Experts of a small language model: width 384, a softmax router.
Below are experts of layer 5 (counted from 0) of a mixture-of-experts language model. Rows are named router (the router's row for the expert), gate (a neuron's input weights, with its number), up (a neuron's input weights, with its number), down (a neuron's output weights, with its number) and show model dimensions 256-319. Each number is 128 + 24 x the weight over its row's rms, rounded and kept within 0 to 255. Numbers have three digits each.
After each expert's rows: "raises" lists some tokens whose logits its average output raises strongly, later layers aside; "mostly gets" lists some tokens that are sent to it at least half of the time. This comes from a sample of Wikipedia text that the model never trained on.

# expert 44
router:107151082113150154160092165101159137098154110131100120125122121115134154091123137097105143160137161140113088125158116125157128146163114108095148165087170124082097140156129091137103115146129092
gate0:135114077116124132114127114091134162144208119129079102171114109168118115115140127109114130119130140151160131123125132095115086131116174127139115166131116159163130133115152155117137138128141162
up0:109173157124138136136098164172095170117099122134087167110121149153134110134147096155152114120119143119199145161088080131169131153116109159143142186153110117107183108142168140181119142133106156
down0:096131136113173118068154102136109117115119139144124127100108145128128122114076103165120157118155173143138147091123130116121114133130141136140161114091136132111113132104118110132117077124110155
gate1:157152140110116110102116151091109132173137146139155137132108116136141130135126156137092085137127102120151130126106115108164149133108108113106166122167178125099145081124158154093090147131135162
up1:162146155154113135138122146167155123092145093101142169112114176142111153138148123115162128094160116140122139126103158158109162129101115135143077097112067122157119180132138136158142113119118120
down1:134092117100114134130132135152128140130167105148118146093148120086114146120143107134163149199134150121123127111137150175115111109166147108147146104092120106154147063124122135121118167143158074
raises: "y", "et", "de", "ar", "as", "it"
mostly gets: " Long", " Sun", "ner", "ush", " Miller", "el"

# expert 47
router:132142110112133127136104150132121124112099114137119111152103139155122141135116135106139156132120136135106101143157138076149153115137102118133105142100169126101107140149159098170107143126077130
gate3:093104134112163125126152155104143067123097131115084108163122140163132142152153140127107139121109106168142098146152173134136130141121136163095126145158159101114137112142100162107141113160147115
up3:164141112121115134129102139149115152148151119146155128075158151104134105137124124134131103123171113141138142112114103117124124129136114099177124134108072107127145128121122127126116097093129148
down3:104110086139113102140065113174113173119147127107112111171142105191102167114131166164147131064150093121136128154130169102160108134133121099142145113088101077104147116119147135124117108151128117
gate4:134149116121098127149165170141129145133128087172162145098106160132107151153100108126131090134150117148081104078080130125169108153125100107112126126118095125121154111100118133176121096155100134
up4:126083145131164120074095119088106116142156112086131136178128099120101116085136137170142120141110150119118146149171119181106160082139122124170120129132130161106114151132100120149140144104152126
down4:156162162123142138099016122165165131135101102125124131117142109162134122152131139106137134109142143106114146164140099139125117157145127082109082164122218134123134131142095129112141189174178092
raises: " a", " the", " an"
mostly gets: " in", " In", "In", " de", " during", " near"

# expert 23
router:141158099091080121156088125109161095124143128143144101153118144135114159129140114136092159144112131124108130091141128096105135132160125112103113134074154119103106129162125083159114171182123113
gate0:162078135117155121150099111120169140148150084136165129099130113128148122124067127115116077136146141129122106120126111085122121125111141137167122117116095153082155124154100094114136163157164122
up0:104121161150185144121139160162130164133124100169152152118122138130119119164086155126124158106135121114123102069126140100133174125050078096145141091121138107116144137111124125135109102125129117
down0:131129125100132130138148095170125166110184129114075145148132146090060079087100161138134125188081116128180146135146139097147114114121117122120177136092110167138132122176119129110130119125114110
gate1:177147100111106112140150134109138104134156118145114169133085147093110128115144129101121164126123133130178151144132102111157116129146114099118138139136131081132137092137127115140165161147107110
up1:103085149137179153101111128120158136132117142120112069086119131149151137168131117133153088109127127114087102111095136142087163131124133160173125126134124142158110144129125133135130112086143169
down1:102097170155183132173076141114158143120094125136166085102133141158136151146135158143167122138148132124152102128132129142134159132156164151150113148094062136132122143135123104143109160114141152
raises: " by", " in", " of", " for", "\n", " involved"
mostly gets: " development", "History", " production", " Votes", " Species", " Genus"

# expert 16
router:105130110107121106147098155110133108115130083150148119139126131123119190109144150106129151188102162134120088132136119096128129141134085124118130156126148132103140127147144092135113173147132133
gate3:138185149130101142128158124103151112140130103139149106128140136092139138104076134129111119142043162119093144115139154121131097123155116120130149117155103139102104110100139145127101161116097098
up3:091111118172091130139096131176116152098112127117190091137120179063103111114178124084148120116140111110129144115138140113143124136123097140143097104117149135137123135149145124127139157140132124
down3:133133139108116125136151161127130129100119157090105114130166151129124116166104172103131158128073116115146107207149126088087100116137136132128174144153080119101141150115112151120138122117098139
gate4:147144117111190131168146127141133105152158101143135147136128091104132118115116136138119090139132110131128145122123061183134094182147112129153143151148124083126146121138135108169129093131111189
up4:122100103148071134113127138076126144147122173124099128120128151128083092098122116154136178105125119155134158123101130120135118103132124124100146105097105127109136126127187132090123130117173140
down4:146140128122122104200114116145117127136162149170098127118138099132103151173136119097157121120126137188105180135086112148104118102090171157128149153135128114112127114122135143131103118130138175
raises: " the", " their", " its"
mostly gets: " In", "In", " On", " through", "On", " —"

# expert 32
router:098150118121107106132093142127148117118144086127111130145113124120145158107145104129111146135132135130107110159122171120153143142161114104114088134078167138117140160150126094143122128161124105
gate0:141133087151100122138122153115138150101121154115087119130174161125140103154157115128157110082138150123138140140150161173101146128148155120126178194101116071176162150143128183119136135150124108
up0:169149145083167124122134154137129130116170171156134115155111155187121101182150097113151138093129119098122113155127122153142119106127168181097106137118116168081134130129104133142171147133101135
down0:114117109109107132141188108162150131132122119134148131122145146099125087114162111108078151121133147098122173101102157115094144100079157096096100144124145106084144108086121158109132107100110174
gate1:134137123127139104154126103137114137108124141151117138120141159126133132147150145123120154138134170127161160121152134080118108109117128097108127134136155149161077095108145098134134104109137106
up1:117108128137137136102119145112115160123132113095160127161146122118123098115118119132109129115102119163115089137104098125120135138113137176148127138107115124136135176125114136115097172117120158
down1:163117158118106185119121148147133126062099110165117152102140145116135125165107123117160139118134174153095104059134135126110157159099089136107124134088125146137128127130173144128118096120150097
raises: "her", "L", "M", "New", "S"
mostly gets: " '", " Ab", " “", " (\"", " (", " \""

# expert 21
router:089153101114102115157088156134148067150103115169115112128100134165112146118150121118128156147148147103121125101139145115152149120123109076095143177079157117101121123148145103138111110174147131
gate1:113145115134101114100178122103145159120137145123173117139116150108174085114151124106114124151165133132089121125141175159175121118153093139099136134094164082113119156157089117124102085133145145
up1:149119105192125077132152108093142169137135146136173081143122104094161066091158122172083122147129151136101153143155166118141088075136077115130130107117139093116176137143083112123137124133117118
down1:138146102095113119117085107138156125110112135094103149112139100144097136115122084099107122149125105092174146133124132112132130165089079183163130154121117135121142162084123078154142102136154114
gate2:116110128142135101150093082142125102169105118129137110128136109110134121101120102124139089143153169091095131108115148130110135111120146106116131130136154147156155131117178117143116153128167150
up2:143076126156122127144106094133130120154132126129114140154152112086132100092134112149101101153111167105113133129132152162095135092128129133113134100148166139151149122107152087137106141134158137
down2:118129126165177090113177112153129122121112100102125154140097117146117098131104161155162124159132123127157125079117113140090098093124086170103130116090115110104130090114098149145154098112133146
raises: ",", " by", ".", " of"
mostly gets: " has", " film", " album", " band", " book", " American"

# expert 0
router:135186100084114121140101174104156114119116095164144081133097137119116171127153110133123133158153145108076097118133102095131131132163115112136114131109152108072121149134152101135102149144130156
gate1:117099135120095171122147118079133115111097164142197096126134127152165122145106114135105130170162138124081166083129135127127123090149143111149139124098080128136167103130147129161116129107092158
up1:100112086103134135123163133059120161130111164159160092128123142160161131138116115115135119112159151148096149121138097135126127076140162112149124109122099123119126099121149115142099132113139181
down1:145143116137138088117188125132089148117133136131130103167123128177151102107109125131169117144121142121125112114096171163103094108119139121144138101137133138122112127130154138144127139142149146
gate2:101108124117135139130131157165125110148145118123129101118099098126120149085120061096143140112091143125126143126118152114132099117130120103105137127128162130127116116092108141109125139086107110
up2:111123121176128120118125088110128130110094109130120165155153148160103100137146103147115119112137104153088115104136105155139162124132103131105116167142081108098129147139173124172164143107131135
down2:137135106140091167119098091132147132126091104094122149155106121148101105131102094132137103172105116130111122131124155137081155082127115151106154165155130159120108145161126127123116145145086123
raises: "-", "==", "\n", "|", " |", "==="
mostly gets: "\n", "\n\n", "\n ", " Binomial", " Phylum", " Pre"

# expert 57
router:120148131072108129141065165139156085115171085162096105117112126160116178109099136121121153148131136115102089143141122123130139148178108150124151125108198105109127157146166105137112129167143141
gate1:094119157166085128101129165129146143124077170115125103186102109119114128130135104123093097140158134136128079142112120096113159111116143149119127125102162135121172180125143117122142106155143162
up1:116103140163146145141150174125144115129164103111144133148153135146125126182158124080099091165111162119153114091130128103124130132136126140163158101123122166159163124131112118077118145166139129
down1:107147143148094132108126154123136140084142121149102095143128143090082113138129116149125114140126118141145136173120135121119197147099103168106101091125148115125109105118150145157117132136111148
gate2:130164101158138165186147168162181123123156120155143139078112126110120132119126115152152178138158110106174125162124091126145136144161132136109109141144149125164142116150144146129095069122132137
up2:131113158134160111118113061110101141145101123077114116181135157128138107123148158117124107130112125133108144089126140136125126128123126112119126107090103158106130144109108111133155177147114109
down2:114156146145145121123047131127106119125137148147108134160143177168138108164157132147081104094133098134080124118182114137140105111134113119128132155105073096094127124132120120130105149153091098
raises: "\n", "-", " |", "On", "In", "\""
mostly gets: " ==", " ===", " 1960", " 1980", " 1990", " 1970"

# expert 34
router:127148106106148117164087134117147131112166143114113109125119167166104155141145103142145142152117159117141105095121124117127125096158147103099132121106141094106103113168146118177127147148092138
gate1:154149087109153124119073111134154149127048169121141139140123122176126142156101121092126081125124105117110110110147126140138102096133147139118207108152139127146144111110173170158176098147114113
up1:164119097134071121166128125117151131139160105110131143134202123132133061109117160148118142138116146131128119137153131107137130152140144117144098158149095146091140136123067127098151151171133172
down1:108129132059129093150143077138118135071150143125081106120143131098102185127136133114102144138161110115140114138138093111133163083139153177139152141137118099112164151145088137107128169136150100
gate2:093198167130163102113136094128140131139178108145134091129147128104121137133095121129115137102129149135118122127108145138128137116158095102129119141146101109105126118164128110099175140124150105
up2:108121111116094100105159123090088126139161104138136098144124176107143112120125137158082141162119112105095141145103136127086119138150077105122116093124156098150142155149095106133170125109157111
down2:102135127103104171163162119111172147151122166091152170150133116147101134128088123118078137137113066126098116135151123100113120129135118121106160188136094164147085182165113122139139102143162117
raises: " |", " for", " to", "/", " in"
mostly gets: " district", " District", " politician", " Film", " band", " region"

# expert 9
router:121140105125142108149096166138126120140146072164116125116108097129108140148119106127111155144143156149105115120152148111166154115159107114131143157104140126098084113157148128148119123127127158
gate3:125140124138113112109131111129123194122158150172124149156135213117123127086166155147155122157137122114151117143150105074142064066111127145130138130107134177112078114164096142125143155139137080
up3:105145129156135128120134170110118136127110099087147113137110103119161147121104137114113142157150081055118114121091163156096139139081138115127108086103098136134142138080148178140129059086119120
down3:128102140125138140123092098081146141111103103138094122117137135138098085115106150143091143111094114165115172130113163143125086146130148146096140114121084139112155115153167085125148069084126147
gate4:093141138121143091125094126150135153123090129116134118115149085097105151126088101166163100127097167128121143135166100093123106109111104115118142135102142113144126115088131115122122145133107129
up4:130135114137165125153116072151157142076170150136154081112139121116130129122111142133138131141139163147116108105099143099102141117130106125122162095138124131189130194114115112107099150098177141
down4:103099129146140104151101149143096123157137148111135118123113128191146130116112152158155110177150112147106107113183147101117135122128121128073091151113098132123104110125103088154120098111157146
raises: " the", " a", " his"
mostly gets: " on", " In", "In", " during", " On", " under"

# expert 6
router:150148093115130129139088144098169110113135093165133091112115158149104155157125117106100132147135155116094119102159150115098156132168101119111161117103161103089111136139131102130089162146129132
gate1:139162136133140125141156115128137137149156126105125144120084129110148114099093126125167132127130147116110148143126101125124096117146142116089114132149113103051135135163160114123133133096122145
up1:135123146119108147155103171130108147147082112154151122153158141112151124139157145126113117145155121162160123128146160123125146121105132112124123159098105179165156140104111158160139110121149146
down1:092139087105132150146061126060157138118131112097155145136147163159123103119106151140138110154111149132128170124096146135136147186101118079110110123115105125142135109167136104133153108122179113
gate2:117114111145179106119091098146148139165138100129131152100096139115186118167127100160140147155157096107110152125057110189128092133117108126130095112163099124129120127139128151172163128138115131
up2:140154129123121159095154151120136146115117128134144104130174111157086125144121100080145111101091136141130172119160134088103133182102143146142104161113140136146117124110129100087096145130127144
down2:147121133161085101129090145084123089142138085163143117113115082121104164128108106113155113142115136099145152126109163109112078115148160129078107107109104134147118111127172135149154120156085156
raises: "|", "-", "====", "==", "1", "\""
mostly gets: "\n", " JPL", " ", " MPC", " Socorro", " LINEAR"

# expert 5
router:107162115114137144126101157130183094114149113113119122133094126143132156131138145143104115157136153115120112118150147100140138149152111102088134164113130110132117138143140078121116139125157119
gate0:091096116105124121095073087124131105101112160131116106137160130138161151127112131171098118154080131069142096155122109111087130131120079144141117123128109121142172140105143104131128129112109132
up0:107082149108150148108127082135095117110112196154109159119129124148134150155127091165142110118090191115125098132110095107110124109136152103101144142114158108152105135113136117119157096090089112
down0:114142123125157142118177146095131091097117140132185114148125102125142114125093129141163093106103082148117115108151119131116137089101117143096125131172098177118127138080148180096151160124147100
gate1:138143148136100128080188108113184077150124109175136123140124123153166157162108136122119126153124137129140084163126172185159133140160138085100050138122136103117133106112148135148114097103166124
up1:130146142096092133166134130111138171107134162102115156104140129092105102099108119119112120084136133174117160100141109111126134110116116142163131105089136187148152170121118167125124126141110136
down1:112146123104137153105124168116079111088173125157111094100115149152155138136118154073131128162125108141105139153153156119082116139147117123155109143145114140130149121125192091148156162102110116
raises: "ug", " |", "ur", "uk", "."
mostly gets: " ", " K", " M", " F", " N", " Al"